python train.py --num_hidden_layers=9 --n_experts=32 --balance_loss=0.000602 --balance_bias=true --vocab_size=16384 --norm_eps=1e-06 --tie_word_embeddings=false --optimizer="soap_variant" --train_tokens=712800000
Below are experts of layer 3 (counted from 0) of a mixture-of-experts language model. Rows are named router (the router's row for the expert), gate (a neuron's input weights, with its number), up (a neuron's input weights, with its number) and show model dimensions 0-223. Each number is 128 + 32 x the weight over its row's rms, rounded and kept within 0 to 255. Numbers have three digits each.
After each expert's rows: a language model's description of what the expert responds to. This comes from a sample of Wikipedia text that the model never trained on.

# expert 21
router:215115124157076110127128148105103096138178163081137100113064141122115103131104131106135126162148077165109136135077138155145142146097158121118212149161122104101126159113110144123144147071198116142174147122076170148170125150163084144080174060062083140130073100165126113170159160158077101119128145105131125131145115083059153154104105129114161112077149162160086146123171158111152171173110114158144080134150125108119148183139103101109211154152138111132138122082122157146142143121092162135065153137141063116096144130138123062110121092153121112101157170104218101166100133168139095064134167121109199163147139103130171083111125159184177095094144105165141132165132165133056098096101
gate31:076061112126112210091144131113161135115147082084142090121075119114082091135102102089153131121095119140129167102115117124131157122201197148121096147151157044147100143162151126106134137039056079110125190093110157157107138079095102130145086119091118098113216135148129148168124078151104098147158144098131138148163113139091169097110093150161155148209148113125128124176130191156135085131095105094169175149121151140144113100169149188078122114115166122086137217159114162165128091100105104149122170087115173104083069093126087141110127146121160170121106151102092117085167087143125116115181149080137107137131116111152132097112146111175138145100161109110197177063143120161135115143134
up31:190078144128108100129108145119104163101121135156106151061113085113139096154191155120148181082115135130134096133168063157107054126087111123136129082145142133074098109123115187107135115158160138171142147162097079129123115103187099062115134130195131168113082112078098105146128065080176104116152105143087147103121097137082072164096119139113101152037130113199153143118166096115121151056150117112054084077142125087126145177138047101140115105136125148144094063134187167157124115123095144152106087100098116138168111129107156130056093145116122133166135112122126190152115134136112133139091137151095139151149150166140067118105125141195134076062112111138142089123105123066125185115095
gate32:131143104155116144097125099128119122110085126100137118134100151104152113143097179164158109090148120135161163134120209128094084165156132127136150138136087121155168079129142158149162198139049100089112111168165136086180111117128103101072124072115138106108105154118126182139077110183124160137133128117129169103111091115181110103092104137120117099103155088167096139166096096099145126118159132150147206121105167129105085195133158131111190090132041156171151152128153138181179078126118134138168114077134149122122139093043111079117135138141166170186171077098149104158114084075172156172084136158140134120188057139148137114112132203089166130167158159167076121117110180099200130130087
up32:088156078114102190152166120143177112103136145123138130145149132122205155107094038118159125163129170080147090158136101100090062171127105149122102077119136145091116134147108133104188148161088154108088061135106135093118108134123135147147063063133120102098099146134162098156050123099140119160102140135173134141113180082119101138134178119151102137119170178108190133130183154109119118137118128035179180132108159080135141144166059089087060095177062160081148196187170118141152092132143140095133135120150166090135140129077104121210165165150155095137114069088133171170132158143119145147116114127122122157105119070125091152097125130154090149102121093136117083096116100167130141125112
Description: Main verbs and prepositions after a subject or "to" in narrative prose, such as by, against, took, won, draw, noted.

# expert 30
router:138101148134087102180135150124085120187084166126135088163107162142121078160117127098117161184112083155117160123091122161120106034119144113151194123180090126088117138146144141084128157123159125067173106115072097141205137128134062111134159073093104096150092087128085095162142124165113138145121108121157079151122155161122104144062071092133119134085198150148115134141099164120100200113103157145139092160133171132101134200182134137118151195119160157143117163111116148150122129117045151150106175090106143118113206126094146112116111081122113130122171153098231094154120146121172166113168158110140126143138136116132124178138085170184123084111125120138173168127110151086143058082136
gate0:123122109163110090127088180152128085162085207111127070202096093119194149127096123103111104135081134168185106165086138142117168168099108087107138124135170154153137088182163134074114107136125159113099135181085150167180099168074140102120166148153179098038103115095180094138151164149151115075130112123195110146112163119115158126158045128122181182147127061177079156094120095093069128076126165116052129177153112145176136107140130108105103157168142126153179110110132143110165155097127106090097110171118121107089150164132139105094175141106132127143155120141180114148200075123112133126114166156079152117134186155157167151121121164089140176126167134134149143073128119129118117143127
up0:101125094116134122096115119138116125119165141128136143128123085130085141131162103160133162118151106130150131085136113141116128143153105107103077089146157053132129174133148123116170192163117147121136137199109100141155073151134150107150103132096181147158110131117160077104127182108147116133147051162107109158129188115202146180134102155136040180110095107122145148102164126145128133183055133126118115154101166153148144133162167156133123106150202193134164090122134105092195153193069097061191142125061146092101104122122133147116120146154134120114173131188176163061115145111148110202159086165143104101079113125111135117126124155185044144095206083167139202165128132125100148143139
gate1:126132112161054152117113089118131096120121137092117151099175080117143102121118148087084124183077080200099140121141117088096071112169172150185135137167124122146121146094140147126079092133101121117116129144095159152148192083094178105199094180129119069175174145127167152151157161161118125151103158116205128123171096092134113139123141133118101103098143084128135151108098133113112154145085114131126128150152080149157157119135134135140123133123134064078135159161057178158165150099118130111110180080173136147100114086101131108094160201163194157098141075135192151161110128107174083181186164111082148115130185112132087134184094100173106096153093092177133096062151097107108089177078
up1:137109141094127139133111219106140120117143130201123141161067195077089147102120084103143092066133157083185101106141179145114168104113093121138156108167128128103112118122123136133201151115116135202159126130146075118089119107175114112069120083110168193100097117163109093100098095126157169118099109136033117174081140152137126152169155152097171160181092168141108103101152142119132107108109163177086144108132167143129116092076057198158089111123131150098086082095155079133096136166144154155148100145120084137179149134169128134117116105098063103170125190154071163180145142103071144119064150157111150107141100139092161112069141130105169155121132152124112119139157142117124160098192
Description: Short numbers in sports tables and statistics, such as goals, scores, votes and game numbers, for example 3, 51, 18.

# expert 15
router:159092089122105060137100114134090095177151145103165106100060141177145100146118098126119154146162120166140146123095127162169122129113106136158144177146129099097110177151121154110153136095186212104195087087093111159154151089131058167117131086093081116139095099148156120168158150179121168163144101071144084173111135122059115140145115080158150143081193165099110169110096160074163129127120141135170127122142115130079125157177080157053131101190137186054149110108125156110100144113065139129105136096169091135094191099100166113136120132121096097114195166123167112108107147112143166097142108116126165137119092131125158133104159188169125108102118150123213204139077155103092120115145
gate0:133117090111129110147086142139105151085151173118112104060105136173113121158153123093136151123138116132151167076119138129106165159113216095118056132095108187131082151138181168191122079153124097089053117132097120196114130102126108101117160125204093113091112163101134089087140182098100124123128143050145164168122136108150126139073148158136132147111152173118106088134149081125132129082169129135174108150134175103108083087099135064136124095183137116089096128143134157158074115113158174149105145075151104205048166126177122111123146198116117177153168107094153123131108122143115139102135116174134099117159092152138123160103201147137080200152089167127164145137140161088082061137163
up0:089156035120160143098093146134135118117178139141171147155148081093139112099147115086105136118162158200090095156097131093156097139160127125144119138145069149228151138118160132070138207141121137161130152133183163110201180106137157117104156169106156150213164142153070103095168099122096159149173108214137118111101141127138065190144165074136104148084115128128147119091056135145129131145138177158158164144088142119099167180113126139154124183114102146086126140143158151139162155119158122121146105115197083124166082109126235131146146107118104137144127123099186180136112139125134129109113120174124113182118120132156133165140116111154102130116131192082150088140150157167110073156111
gate1:095113153153123064071114087093157106140133135125125182062124127124125151119071101168093117141130136170160170066112160178137145156110142155115130116116103126102125142170103116127155118184155140167110125141162149150099184153091111161103156097093175149143127134111168134125123167197137130144160107156155146194076110142143164154119080126117115098154159155124182079136140168087115156197153148123144114140129113097154084117144075105105143139154201117129066150089106093095142162132069159143156170132143108124100133210119135188116173137178125126148137130104124048079074101170120167090182133127091186148149162162172160108100190161055112094132114221129137108087153126109055162170109
up1:152149133117106116108101127162140114114142129141143125116124155135138105135107142121135150101088145091111163118078106157114133144099178067132164107082100098133128098166074094142158133148131082138118046086125149094139164082127136098103102150174115087091132149137148111086118143115111080123156128123141120103126080205099148153091100129138094122136168179163104104142063081103155127079165129181144086170106180089113144135061066185110156106134213135161107163116119025120189074156125153139091131108111097113115163096095152180093173189144108201105151087151106119171137134104149152113146116132170151119082194187155118083155188134068131072096158160174164136115101103097090200135117
Description: Later digits inside multi-digit numbers and the unit words that follow them, such as km, mi, million, ft, 14(00), 300.(0).

# expert 24
router:139105115187145133154169147128115101140157120127139154110116164179172112160114100111104129118125136142142178117079102141116130128186123106156135125140085112118092082170117152088117203104151142084151169134079104086125184122144159112075125105125111133141121097139078089170148172113060146128129116105159101197107117110123171120104095074103106133157119153105174229154160103118166111124120095135155147127149134070161124143168131178106176189116144208122161106080167182118097132113105144117128170133122103097104171121106139104062148092104065112172183124122150121178119119084161143113197119086143164163160113105066133128112186166121142098086120107150074167199095155093083029086110
gate0:158146176099159093099152132137095076060108082093124170111099153146144106185120147126121112168117120145091107139169123055143164152102138142112098107134084133152167131151125133125143136082171146186174132076120172102086076132130136160137156121102151100198184105096128127107105122201213158148090225104177112120151095136113161102092125161125094200140094094136101117164130111125110152119190130139136186143178116139136068134118176127149155144146150064142106116146114134136142175066108159116119137132062078167091122130109129116121109103165129168171081118126163019116135126096162120141171133101144114137166160094148094097116087118194141097138140129140134062134095132210087112090113
up0:148049085108086211180101107123107108122177120092138091127130132096136119073093141074090145103109196116129123146095163130107108196141205145055073118095170149159120153150177081091139178081146140065154100100142128174114077102118087194168096170116200121107113150194145129110084106116127117185111119090138160165151123125136155136150146167129094095145130107128144174137165157101129111151124117132172115145088097099100170085129114123138130154114114163092108105131160074075136224130186123175129088137123201066127130108101129106126152168090099139149112152148123103144170135112079144159129174102167164124102116118131119156089150105116147114155117135184152153122144195073093132165143
gate1:117180116125099111130150105127149049114082075206088097176107102094116099156114141105142134088143108135152135124128131140132133112104127144153106146069163135121149073117145221122116132141103094085107097110112132138135091126143128115103108109117128163143128106122116084108133104073075168111068096130132167157159091064068130170070200168121136104084085134106075165148096134105100109142103118169126103046084175137106167166149142112137116102092046127163094121125137041132127133141128172109129115083105083112110109110134139156169099117110166101111120132147185149101141181077179081118106132142102214141111092115125106203148128127107136142132124056126118095170113100190150216077141
up1:165097185146087165069120136085116138062104136069179117066139137144097132097105193123109137099131135081138112119097164129159073156151205113100069106212153125104135186073096102112169061103164126112134151116156128142147169152105130103129133169132050107161142084141158131156124100133176102142097117167068128096126161177133105156080131104107101156124149090117083108105115172077132175132071106151155164192134119180182075148106142097052151153108150094124113113137102144092127168103109113137088103161158109139177098168093138138125144158122139171148187097143113165187132124159166161161151064141128089096110150122113156118150137143102154099151148172182115160083190133150078151137146
Description: Single capital letters starting names or words, plus k and other consonant pieces inside Slavic, Persian and Norwegian names, such as K, T, S, Zur(k)haneh.

# expert 26
router:150109117136098098178137135186122072181168183096174170136130165125161079149068122100115152130148101174112127156103163196129166101124112135149134094138131145103114172145157139065111165092108173134153103121125088170128192118163066173128132063109098166148116081188103179109120120161143104125143143100108103155094087131120077167145125103134153183127139126098154166146177175113157123164132146140171062148172145114129102113138203144106159125163166100077118125100109161171125133108050152169156213082135122109129151089109115172092104115080114117097108158119118109107147103104188120089119104074124114112160170061036150150141082157170113131088135071128156125142145150083098079116091
gate0:079179142101106142147138109103133120165147135089086143126083139118117141130088137097153179152068120107158140158160148081112173118145119100174137158151169131135147132146088108153158123197149132149139171066164105124155131166140071112106164075140151139112119108142139131038119176123118121061185074138093133177070090113217177144175098113104131119176126126088158171120143106097131134147094089110126098171140057165044093125135097127174133162092140092097114160132162113115119118074071124134148120071137120047092129143093089117149142113096183140068131135117119128064101140079132097081137130162126134111106128190139102138141153186151109117152143095167055071128082129094192104103141
up0:157091108106146144103156120182078157096158112137157151094138140113105141122140108112128102111145121151131141135134106105072150098131151103130156146088104070081176118157166074162170121130131104141129153164122151114126177101148089076135120174109133090085117069148145126160168114209140145099087108107173160129123134190130173169141156090106109152108147122118094176164130134118098203122037134130141139135136174115139093101145130154146128166128149149198129131129154119058101156192102135134112119083126169119134141117071120157092079108168187102197066121177105187089154153105108170139146122154084142079193065173158086081127111134097092133085151167166164151152212110137176094209139
gate1:124077168233125209118129096109187154181148170109137084187112099107143166108159160147164171156118122138169180165160165101165169145117115135127125120188090110088142116152132130125113164125160109148131142174187114092132197161126137172113099079147169116191168134175143137147155190143140167181115143101094112127122157106163206128101133142112138153176106107193106098120173163171182159158173148164151165101122169154122151141125117144184166084159117122123171164071124072113157115097178142108139141158108113172137112124132146179189123147160107178130105094112100100167134163144096106084134159169091131107117140098156187148128228120105108132154165146149112110116099119136153155160150
up1:189120137080168150126084121142176163174107170110176102131186115129094155058172147145155115125087155136145166155138132137130158121140104141145135142107148111121090148167133146172120167122141207173164155152179162159142110117132151086132150118093080113181129125187106110138144180120167210076120177153118144137144164140120177096124092160135123158166119110148139184173126183103125126068135171135139164170132170170185131137162075125190148136051158112132126118102162145118137164105172146126166091146137165139105145116127118124141120153149139175184179161186109092096165134122177130140149144165149119100193110227200080105144135116130118163190160193134125080137167084141116164127181
Description: Table row-end pipes and separator lines, plus opening pieces of proper names and mid-word chunks in taxonomy, like Mid, Col, Peuc-ed.

# expert 11
router:189089138170088072139141167133100102170112165133141084153109166143135094174115135117107145131141090166080150095092169108168154080193148111121160101108110130122112182105138182139122142138148119123150145093132129153176157166193039161111161071120165073148109042147117096108137156160077142148171113105087093177107095133100143157094074108127153153061160170096121184147171132113144139188142183156151079107168116086103186185159096131135169098118159178116129088092133119109119117116125128132125130099109102095149111116125110087131096086118080133080157194126179082171108144126165161083146143112097168165156163090087134149099110108150182085119079154176130149183115178082140120129151
gate0:104153193093140128130123190163157140133132133104131090115178165080169109130108094105175127089157079157125135094122158153144160115193138208165123134103126155141164079074089128082074097145160106151130180115093146121129109182161094093109129093181153112101118100118153137083143174065145152109125139134105118144154114082141092088164085173143129143102157129146155071127078152164103160155183052087087122070155124124133148151179135185094111171095145169194142135057173115185133078120133133120076148134176079108167098123119128115168119166127120081138103158128112127167078169070136105099159157086149140124141176122103108129122078101117122136068097096169083172175118102141132056161142
up0:117105095158117126103156077070079127100153140133056152162088108148091153098154103153086109123093213134116119161076088142094121144141142140122156160090130127123112134142129095142114154115157116147117143186134137117119152095152151176149162203082147107153136101110118166185138074185131117097174080112150169084094121155165184093142094044073108103153150078074127194156133146123164138157136122090154105139103148112161123144097120144142128133193120109128080063142081175123181106195101117099158106113081128144167061149182159142120161079153115174147190123097121151101178146083101130115120133134157106191131135113122110095133182139210102126126188122136172098121135188101105091107084
gate1:118159144108158166155137099118065097160125153124113081079103148184129062118160105139059118121129131076112157157130096129158068154151091172118150146142111142189120139135133165117129107123154146117172089107139075065111089136129184175063078149164063142115094119163143103166117176174153115169097131173158107081067139151231152071171132091170104119125160155091125107129126084152139085109089081060161094177142123115095131097116120159127112099145077085135121129114102108142112200123142163157134151118204128121116144147101126102118193092149130132183159135150047135130116157131150182156130182126133173100125111132149132152091145108153143118124180072131147098062111163079099178124136
up1:087130154106134150114105114169132108151151088134119123120145091087212078139110128167166150126087175112159159117086116154092140133135141131116103116122092127154121162086181109100064139106105090177122122136121060101168127117144117125099166139095188156103175074143122097152147158141169106134148073122137120121099103067153151155091145141140073150085120088129108122107147096049065096166125139075199174145117125177119134080134146118121071155132147115108073086174200094123176130122123154136124197081149108119146120090138210117105072125164155111109143117096172164163136121130099094129089113136118119094111078193105111081082141080197146076144193122172162116057103107134122159186100
Description: Auxiliaries and main verbs right after a subject, mostly was, is, were, had, plus subject pronouns like he and it.

# expert 16
router:145095116142085109113128144100081115139150153065121055107105166123125099141114089124126130153154115205090171091049157105168127082133145106158210142144108122090109174125175147100175142093150146101165138107120093181146133171147103102117135096079133221141126109142128134123136151133128116122126152126176103154121072086085123111091113115107158171107160167095075174147158111098163123112093134109214101110141148101121105161175118167093169085138157117130139166076134117104129155105112173126106110102169145108098191124089122134098107091170077108107143119168181149140117195140151158141161149138121097190154139114102205210097128126191128060074114067188132122173107106115139098112095
gate0:112110115183207144170117116196150144130126130173113097160150122117132150092166105146100054138097112157122160101128126116113101120133130130181157114104090130183149102110156159193125132113104113133121070080164092150082150127157152167122108121165115148182107114149157139086117087176137120071116100176141029168138088118146098090087137123096137133146170096119145123093126168099138148107080079175087113179147179099175134074120116110179137175087114162144113107072139090187112117124184159090135096112120111138161129099101171111096065165103107122149122162171103101105143159117045173102164099135139129181128074176115131070158140118106143140123111111144133121222053106120067132159171
up0:109114092207162119150119133140145083142141084145139096130131105084122180103142105100086130162126125146147111135125145094146104111124118115098126087123134103136137113166187124191125172125085077147125183082084085185207137141117107182122081131150098175108156130181107094133174137151145087160112077160136117088130085139162105151101138152158181153144084184166100115151171161074118156114125025163132187149098208100160102098130133123149115149102138198202134172089091134135162134065138108089119146098115101101168179152127166105108093103166122094119136126168126157079118124073086118105136150147124172097103137161174121110148130094121080141127063125180109154187134153145050132134180
gate1:172125103112175171135104192097104196123177120150120093094092127158158170146112146110126149158111150138100159137220135171125102145123146143202130084138119034137183169082081102120154086195129136130152159124149099093081130154149145102149149100099144115107125075179127115183096151155208115127089150163128100108086133151130187111062140083137171093088116110070184098180101163095107084142124153159092102108162144109094160159151145122149172053160164086215118148131147089118113123119153164156124114166120183094159166102135101160118133150150143092188112066140103150107114115128148132105123161092161141067128141168168152130179126099152132125130131081123109130200105123137143106131127
up1:113101098162165142117133099109156118146121147084081118072095098117100150183136184121112159083164171113121099090162100126140114114101188097091112154177090121145108137171098155063112123008098119152145095119102117125103144116074154114126105113176052161175123145080154143096121101146061137155136191122146170127138215096119132118111138113131115149078165113115134106180152104123177143077098132156118071093098131089137122144122157147106072141150054090118134134122136182133137100118117141110134174134121140137110138116094140127150099097081142149126162124132144141191195103128131104121135124119110147083015141120162157139090128203071132081093159100083087184106119124198168159093117
Description: Header nouns in tables, lists and infoboxes, such as Location, District, Date, List, Population, Kingdom, number, member, %.

# expert 19
router:141064143122144104179133160161154111189162223085137125121118210149087033144179112125099127161121135183097163131082150138156153120147101148159135127209129099113141166158102151088119154092178145150182109140103183160175107113133076098169152059148135152135121089114136127177125200179094087077138185118106097165105144105125134141069056103115123173099179137117124190143132120126158130150111134150163059103189160116112114157141123121098153090102165102083104130113145128119122164103138112114097124161152111086091168098145134088113144092142128160113172145109140083142098205104147179117141136086130133137113139093103158105111094167094139087078122091137148121146149111047138103091131
gate0:123147147114112165081109054103134152119211108155127125115075162136141154162079105137058167134129108141086167145170095076147112106125065122150077123121139142200118159129178174130115109092168122141138130129144102157123136122110126112202140147130149183097107102100195124158102129126102169157188102133112197113116167132144085197103101128102143138109067130130080076153162146118130183159091131228086098147169159131146140185124148119127122137126144133086132156201131109107145126146134057111149075103099136099118135117111141125124105124047043163156132124076120122161161170130142119125110129136148144085118140143141137082205118092161098077114126132152209125172167119095129150145199
up0:124188061139138149132095157109131169081151197058132082094130080173151068105154116129177181122117135136121109146135052167108089099136118112133084096180070133081142119132091131187116110072108143149092110133153102163167093126133185167049146073113084108156112145144134110140113149184131120124124141141146124189124169128197134101150116105154201160082099134067161160085100131132111117086129116114156205079127130117135072184089114094093090148131178165134115127103168102149117092148184080166121099143105127128131148152136148111127118072134172091133106110178152125191158126130158102147107168145054135147157148073098100079091174098106140114081180160149110119121127154170107123123128
gate1:121138139130171121125154183101174148116164181116028128153140120121162122160118072124172155113123138149143179141137162087101194089155129171116142164177133123150130150147072143141075092115121143170121107115108146208145120114132125141164131101113096118173100102149124183166099143151103136144149143105153126230106157098130083155146059111090082122096155131100175120139112155126178167141179207148149123143206088127070146176122152172135137139110104125071132094146156089163149057103109134204104076136158095192136061170093115090117068145104158120142092141076099113140162157135128156107096139132091101075122092131135112102148139140074131132114124122145111096073176117086155173135159
up1:153083119090189117099170137109112148135139102108082153129126152099205137124119122124158160164115163036108133131142145089053122106167141122103145131156134119141135067177085146090093166126064147137126061144085109118147086140146093104162144121106180156162135121103089117153130171173110149188130062137150089154125186126132133162129080165103130128090101159115189123128133103152167147119182182097100151120136098099104204117102126119157094143096101117081112087152122149128129091055088077133182078119136126097112115131116107111123090122083118124174136128083144116056162161092170169180121111079142162151164098132194106166161149123108103045170083136083107123105140091164138117137212
Description: Closing parentheses in tables and after birth years, plus sentence-initial In, On, and direction words like South, North.

# expert 23
router:183104099154117114099102155135097107121137142087110164097119133170124118148122110116089150175158088167113119143046137176132158118122160116149154126180111112084081128138083144151165189048175153140197117088070156094137111123191160184124161062079091123132144064137120104159183154166089142123138132147114123143137114110070128188052084125087156115104162136115110150099178151095104127147106128137176089174163155120083138223157167152056161091143122124152134104074162164185127155163081129127132129115076073136084153122160130098078165069146081087123113169093142112150127167141182163099138123129119161169140133098132169097162139143155127092079144071127145131136120149086134104107139
gate0:143086107125102124112118104127124119103139123121088070126155058105115142161149139133146124104109134118131127163148116203130082077067155126164159112111039089086133103134113140115122111115192083104081123121109124128140154184144085103144080137115209095106173102119077176105174134154108160166143149150062141108079081088135141174101169155114173158176158103139077198091137096160176101099156204136119121126143137140152090139157158159103093111132107163187153125163142205138174106089139200092150121106150113123080151123139096121139160118098104116124075127163154162165127141122103125109147139131136133172068229111104066175155165158076084141166165105172167158111157112126157133139143
up0:127171106129130125103087107141098188099153089120148133103165089205069139188141123122095098135159162146117129134111072121148125159121129124116145116131121078090097095171150097129091166095219126117135128122109086090104185097117175050148134106141166092100128063105100099086166131099090112164141113183088147129104129166169113103110141090145110128118176099078148159135139135113072153091141130124126135142156101136093084065145100148182124065127114155124149152130123143100138170196172119098127122089135093096124147036142103117136111148137162161086094168097216152076181118034134098136148197124155153141103063137062081153131086138135162097146102104109166112140166093150142139138164
gate1:112132124148059185140114129097127154167146109148055146099135144163137153101105158109163141105148168109124065115151123129154134124138143066108104138139172114098164107200174109139157102154190145188060141172141146151098118168158099140115103123081077120061071153160127142132146123136091145061145116093124143193104120081191153144107106137123133158124116114086128163116156141116118107139193096139172107151139148131152136150103209090173141130129144193110063134158116113112182166109120196127122059098114143077106162100176161155155111110075112155169092135167163116158107090185164094090130155147100126098143084088095153117110100214108178165125146101200113172135141119185158104151119
up1:134116096188135120174044143075068165129093107104148132131166161165112156065134103173140135142126181127151115145105102133115146134134147195102164140131194095111092092152118081140131141159146153158119113116184142155095121134107136072126133118115163172084076131140121132117145189159128161124116122083131054142134079075111132162145147097119136109120133113129174136174118156103059136136138080086074047106075169143115112104106171129122145148054149123080124123151131100135130076168034142168140083112131167173109113160102064128145093137158135121182146144071111182146141130195162141085093076098122062148070143149080135134138128113089112057081142148154080110115118168098100157120140
Description: Prepositions following a noun or verb and heading a phrase, like of, in, for, on, at, from, with, during.

# expert 3
router:163149123167134110186144109163121127170160174123155170114103167122103093120124121118123142140154114198108157105131096120127131031155129145126209142102105138092072167122149140161090201110143117088132122136129123119157106155172175110135136074078164167175071105145076097115169159137081148161152092097169079137104140157080131127101078132131153171096146151088177174140138123124118162138162135132182048179144125124100204171119112131095148174114156117093120167088096164156098146113155098145137138134168114092112111055112118098068108070148137133107120160126175095148080118097154123078109165097155119160150127093080174127132144107179153116121116084111149159135113166120127029061066
gate0:109160121093142137112070102139112107113123079111130161095149161116102087129070150111133157148099086145074142139148134119204101134149137114113119100160088130133131158169150139136178094087188102155128110107101161136148080106121150128161106178143125164088093144165146176162094110076108110110138136114156184172103136110121092151113183110110122112099112119159131174120123137117148155147107212122127092142186104123160142176153139104153160115060099157098129151152105130124193062113157121153161090128105114118138163045135085087194088157096115145157124137081123058155167177130060156134126087049103102139194093129113112042146112112148153125121127054098121043137090193084114114191126
up0:149113123117149090104144125097106136118086182129147099208095154158132132104121104112118074135106175085140073179124093137099112155122094179111111207130162200085149094187147164150117126117060185127116105125150115124150179144166151132079095138143130125143110153093112104141143113110133149189143140133080147123154126083102170134106115132096123160086120134143169152087166132111098131093155111113177137137114129099124128085122138107111149105186104087144121093131144113059073098131139055097155078101094189115204142109173082069113157031135102122108142044155141137194112083158185192147111161186100147105079176134102149176141144184147161139136148166145145159112168153129119137143087
gate1:150154076125067125097117101097180145150125151155154160120166187153121160190162137103114135083116141138095083145165170118176085126146093077164151092185127143110174155134092158128132170179133199131157198134135119139144137143130161122147125104114080081156193169145159103089101093101123133152151071087079137146195095072118126132202106120105143131101109130099135145166170169166201143164166109097125119150128093096149151169184100147088156101061149128128144104099123124084114044130101110092116104100108121097129086095133124164098119160083143110168099135088086132120147043117140122104075108119121132128120089166114136122068145063157173133159120072126143141087116099136083189142065
up1:141118149154164109138102172106149107141112078174154114135134172103133159143062138116112097084129164073154145050083092093103176116089122168108086143100122159110074136126151129141119085065157130150078162112170145152131083108116082144101139135134161090134079132129162156077147133146150108140141130177126077116032080120146154081077165106134148109116183101133118116098104086113127069149148160114172133135168174118089151113059101062178135130111063132092085116119201140121145142113129101111125107146156138120107143183112092093130164149167118149092152168097165134127111207177089134097120165204092163095193118124136149181167126126154109209128139136118128091105093196147144087142169
Description: Capitalized first syllables of foreign personal and place names, often in tables or lists, such as Al, Mar, Br, Ru(iz), Kar(avelov).

# expert 27
router:103090100115074073141086101138080110119193170098162113141095160178115138087111114147129140149159155187138128094078075107191127077097110117125133140146168115097088199163126105119152190037154154134164148126121104117164146099159123109125178100114175158158105104155133149145160122193105103132095139152132093149129130127075170104099096132107125193083148168083126165159177147126123112151092136179160073137139128119089134137183154152124162133187204164096137150108178126137050142074131129189104110108124116086117178156175136140125126063148115107115132139111196175124106136100153121115119127094138148182094179095123115121116140137177115139137124093138132180193077145071086054124150
gate0:155099072148147112142079145171161116129101145147207105162027095131151141110139107077080096167116156080091169124094104112156141190182087101089102124085158203119158152132106102100127114111165140159146102115095085109118155067207120125085177131141113191110165121091075147138142157172118125108144111129154124095163093159151139163095128173090137140155132153106110171151108115101101150124113208088104180115132125142137124125150161030152082193145063116098111136123143080133098094102051172160111136144145108116129129175137159150167127158176126096156089133166089145113107164128158156072105147144161129142171171124111176118151124159107107119184171135150091156132119178131142103166086
up0:112155085137200089087116168170162197106170119166108155069164093124133092091163172129142200132152106133115143107094092093144149153116130109149122092155141069063089167140158138068158128156132121111116095110138132140146128111107207098125133113101145109102183150120122141137103107088139119127121132127066099118118168147122129151121068087092203149055135112151119191151172206144088112113162157096133095185110098134184135159149103093131167160104199103158147101124081120094046133105150152143088093130152102160158140115132161079149075151085075139178134144168143090143070142101132117137162147141162108112116080089114126078123056096147187153135060146109124125143143105110112180137096
gate1:101118132116153117117107192158102171096082159141126119118125107154186144144211080103105137149153166104161205125165139089140140146139102081066124058058136201167068098198132119184152156178207151138074116123141084177136179175101124095148127100173145156159102114107101106177157129085090152133174142126132134164174142128138135189131160058192193162131166085086103114144119095104091132143163135146105090081140135135094116132161161158188139147154081087127134120160099118069111157163104132142160138147144163098131105152171138160107123112159137123147158154155157121126139189167143114099067143121098171100127104137195160151092124113110133109160110121122144202111099154122161108129149
up1:129134119083057126131096128157102153168125127170126098162136182084126110113162121104150132126162160116131160137109104139119138121129159090067164057129091162103118107111173097108126110167148202096079115134099163090108163123168178127128111115150152140140168111178152073141149103130088122132174173156113154160140157138096105113150138145223136110125140136064102143097095143103073163139116168162141129064133129197151131099162157141146137115120111046094140156120098121145122116176104198197149159189180197110082143194173153128090127123108212174126088112151122133139148144150077163126103179113123162168106118101186108132107136212093136092129138116146171123084124118095132153214114
Description: List-item hyphens at line starts, hyphens in compound words like co-authored, and French "de" in titles, such as Croix de Guerre.

# expert 5
router:102108062130098078109125097124097119130160143096167110125091162121146042167108125110122136202143121151102141130054130121180130089171130127174179133161085105089095193138133134119158150103167121063123152100068102173171132114141095108107126081093132108152134122166134141175135122127129158108103101094147115165138115100127180095113094120121143160096167174084119133137161177127180147116116176166178141142173137089130194220174113154093200094151159088129163122085129163094125175112086111176133114109153137078084126078110114079085161075187134129135122162105174141145152184152148099093121132141084131153114106092080139181123149141217110076093099105145167171163114110103106139091145
gate0:115079129155129092099136099144138169143162086091112132163121114157109104137150115108157211210100142161107167155104115117150108123160110146220116077071136116131131056173137175171084106170123145123169104049088083128155130141110136136105124143156108059134142154136154160122203099127153143103132138074136161113123152116096128126146126189122101143096207119129090165152136178130177164147161133180177071099106073159063133078112138155126164128138136079127210077116101143100118125209094134103110123160109132096085077113148117091107155100121168119156143134091164139166150135144103085126092144131100134133157099150172121186146163071162091143149135078114133118162120115142147173071070
up0:132107098195154142146172135152164113049127173145112104114110075167157170135151175187058079127128143068130180139120080125080113125162131165148166126128121149184180165085107167140146108063124172167074132177112136163032150142152097130156066082153143143130085130115090146148159118127111127120163126135194130158155101077120109152124141124132110189207121092144140115148127130163148092175130098118102219141111143070139104135136098106149057173097153154091055150130218174182159123140188101079121165114160101095131140131142134155077161113153050144153144109130129117101096116123106103151134120106133112151118127155126131115107145159094167133167159158120126110109116084126102108093132
gate1:115141087154125170156141137064064170112145116101085153052142173079157119146105102101143170149091106131124164046153144119170093067122089109145136079103109102174127122127156110171198129092172116107184142134136123094153168132204129131113126130158091106126143103099208187112164177137115168215136067166088150093136081119146139108127081180120108148178099129169120188112142157158091156113188098110119090140135132159202131112167127125065127153145125123138121111145143131065107151108109134110136090146115147179121148151123153114047108167153100146088127169128127155156126135092163146130142117147061144112162105051137103119118131164131147156111089156090132111103088172131147041112126
up1:150118104120137124127138102107125151173152103099092108107130162057188110133126201101112142119107124156129096151077078058161140087073171157096132134154112221143120112096150138085102091117178088096093113132127153108157086170130150122138130174146105127113121159128172150167121157135077094113105140155116090160132119128120166141044139127114158142067097092170034070120112111145139138142109119080138106145125158160159171123071101127140162131097157087135114061158178073097097117135111140145191130054176127128066157157107120152105061154151065105133165124126127130137163119120122168133131123138136115133204119161167180085185190098114122176117139095072124143193119185131154171151131
Description: Common nouns closing a noun phrase after the, his or a, and sentence-final periods, like show, game, tournament, factory, school.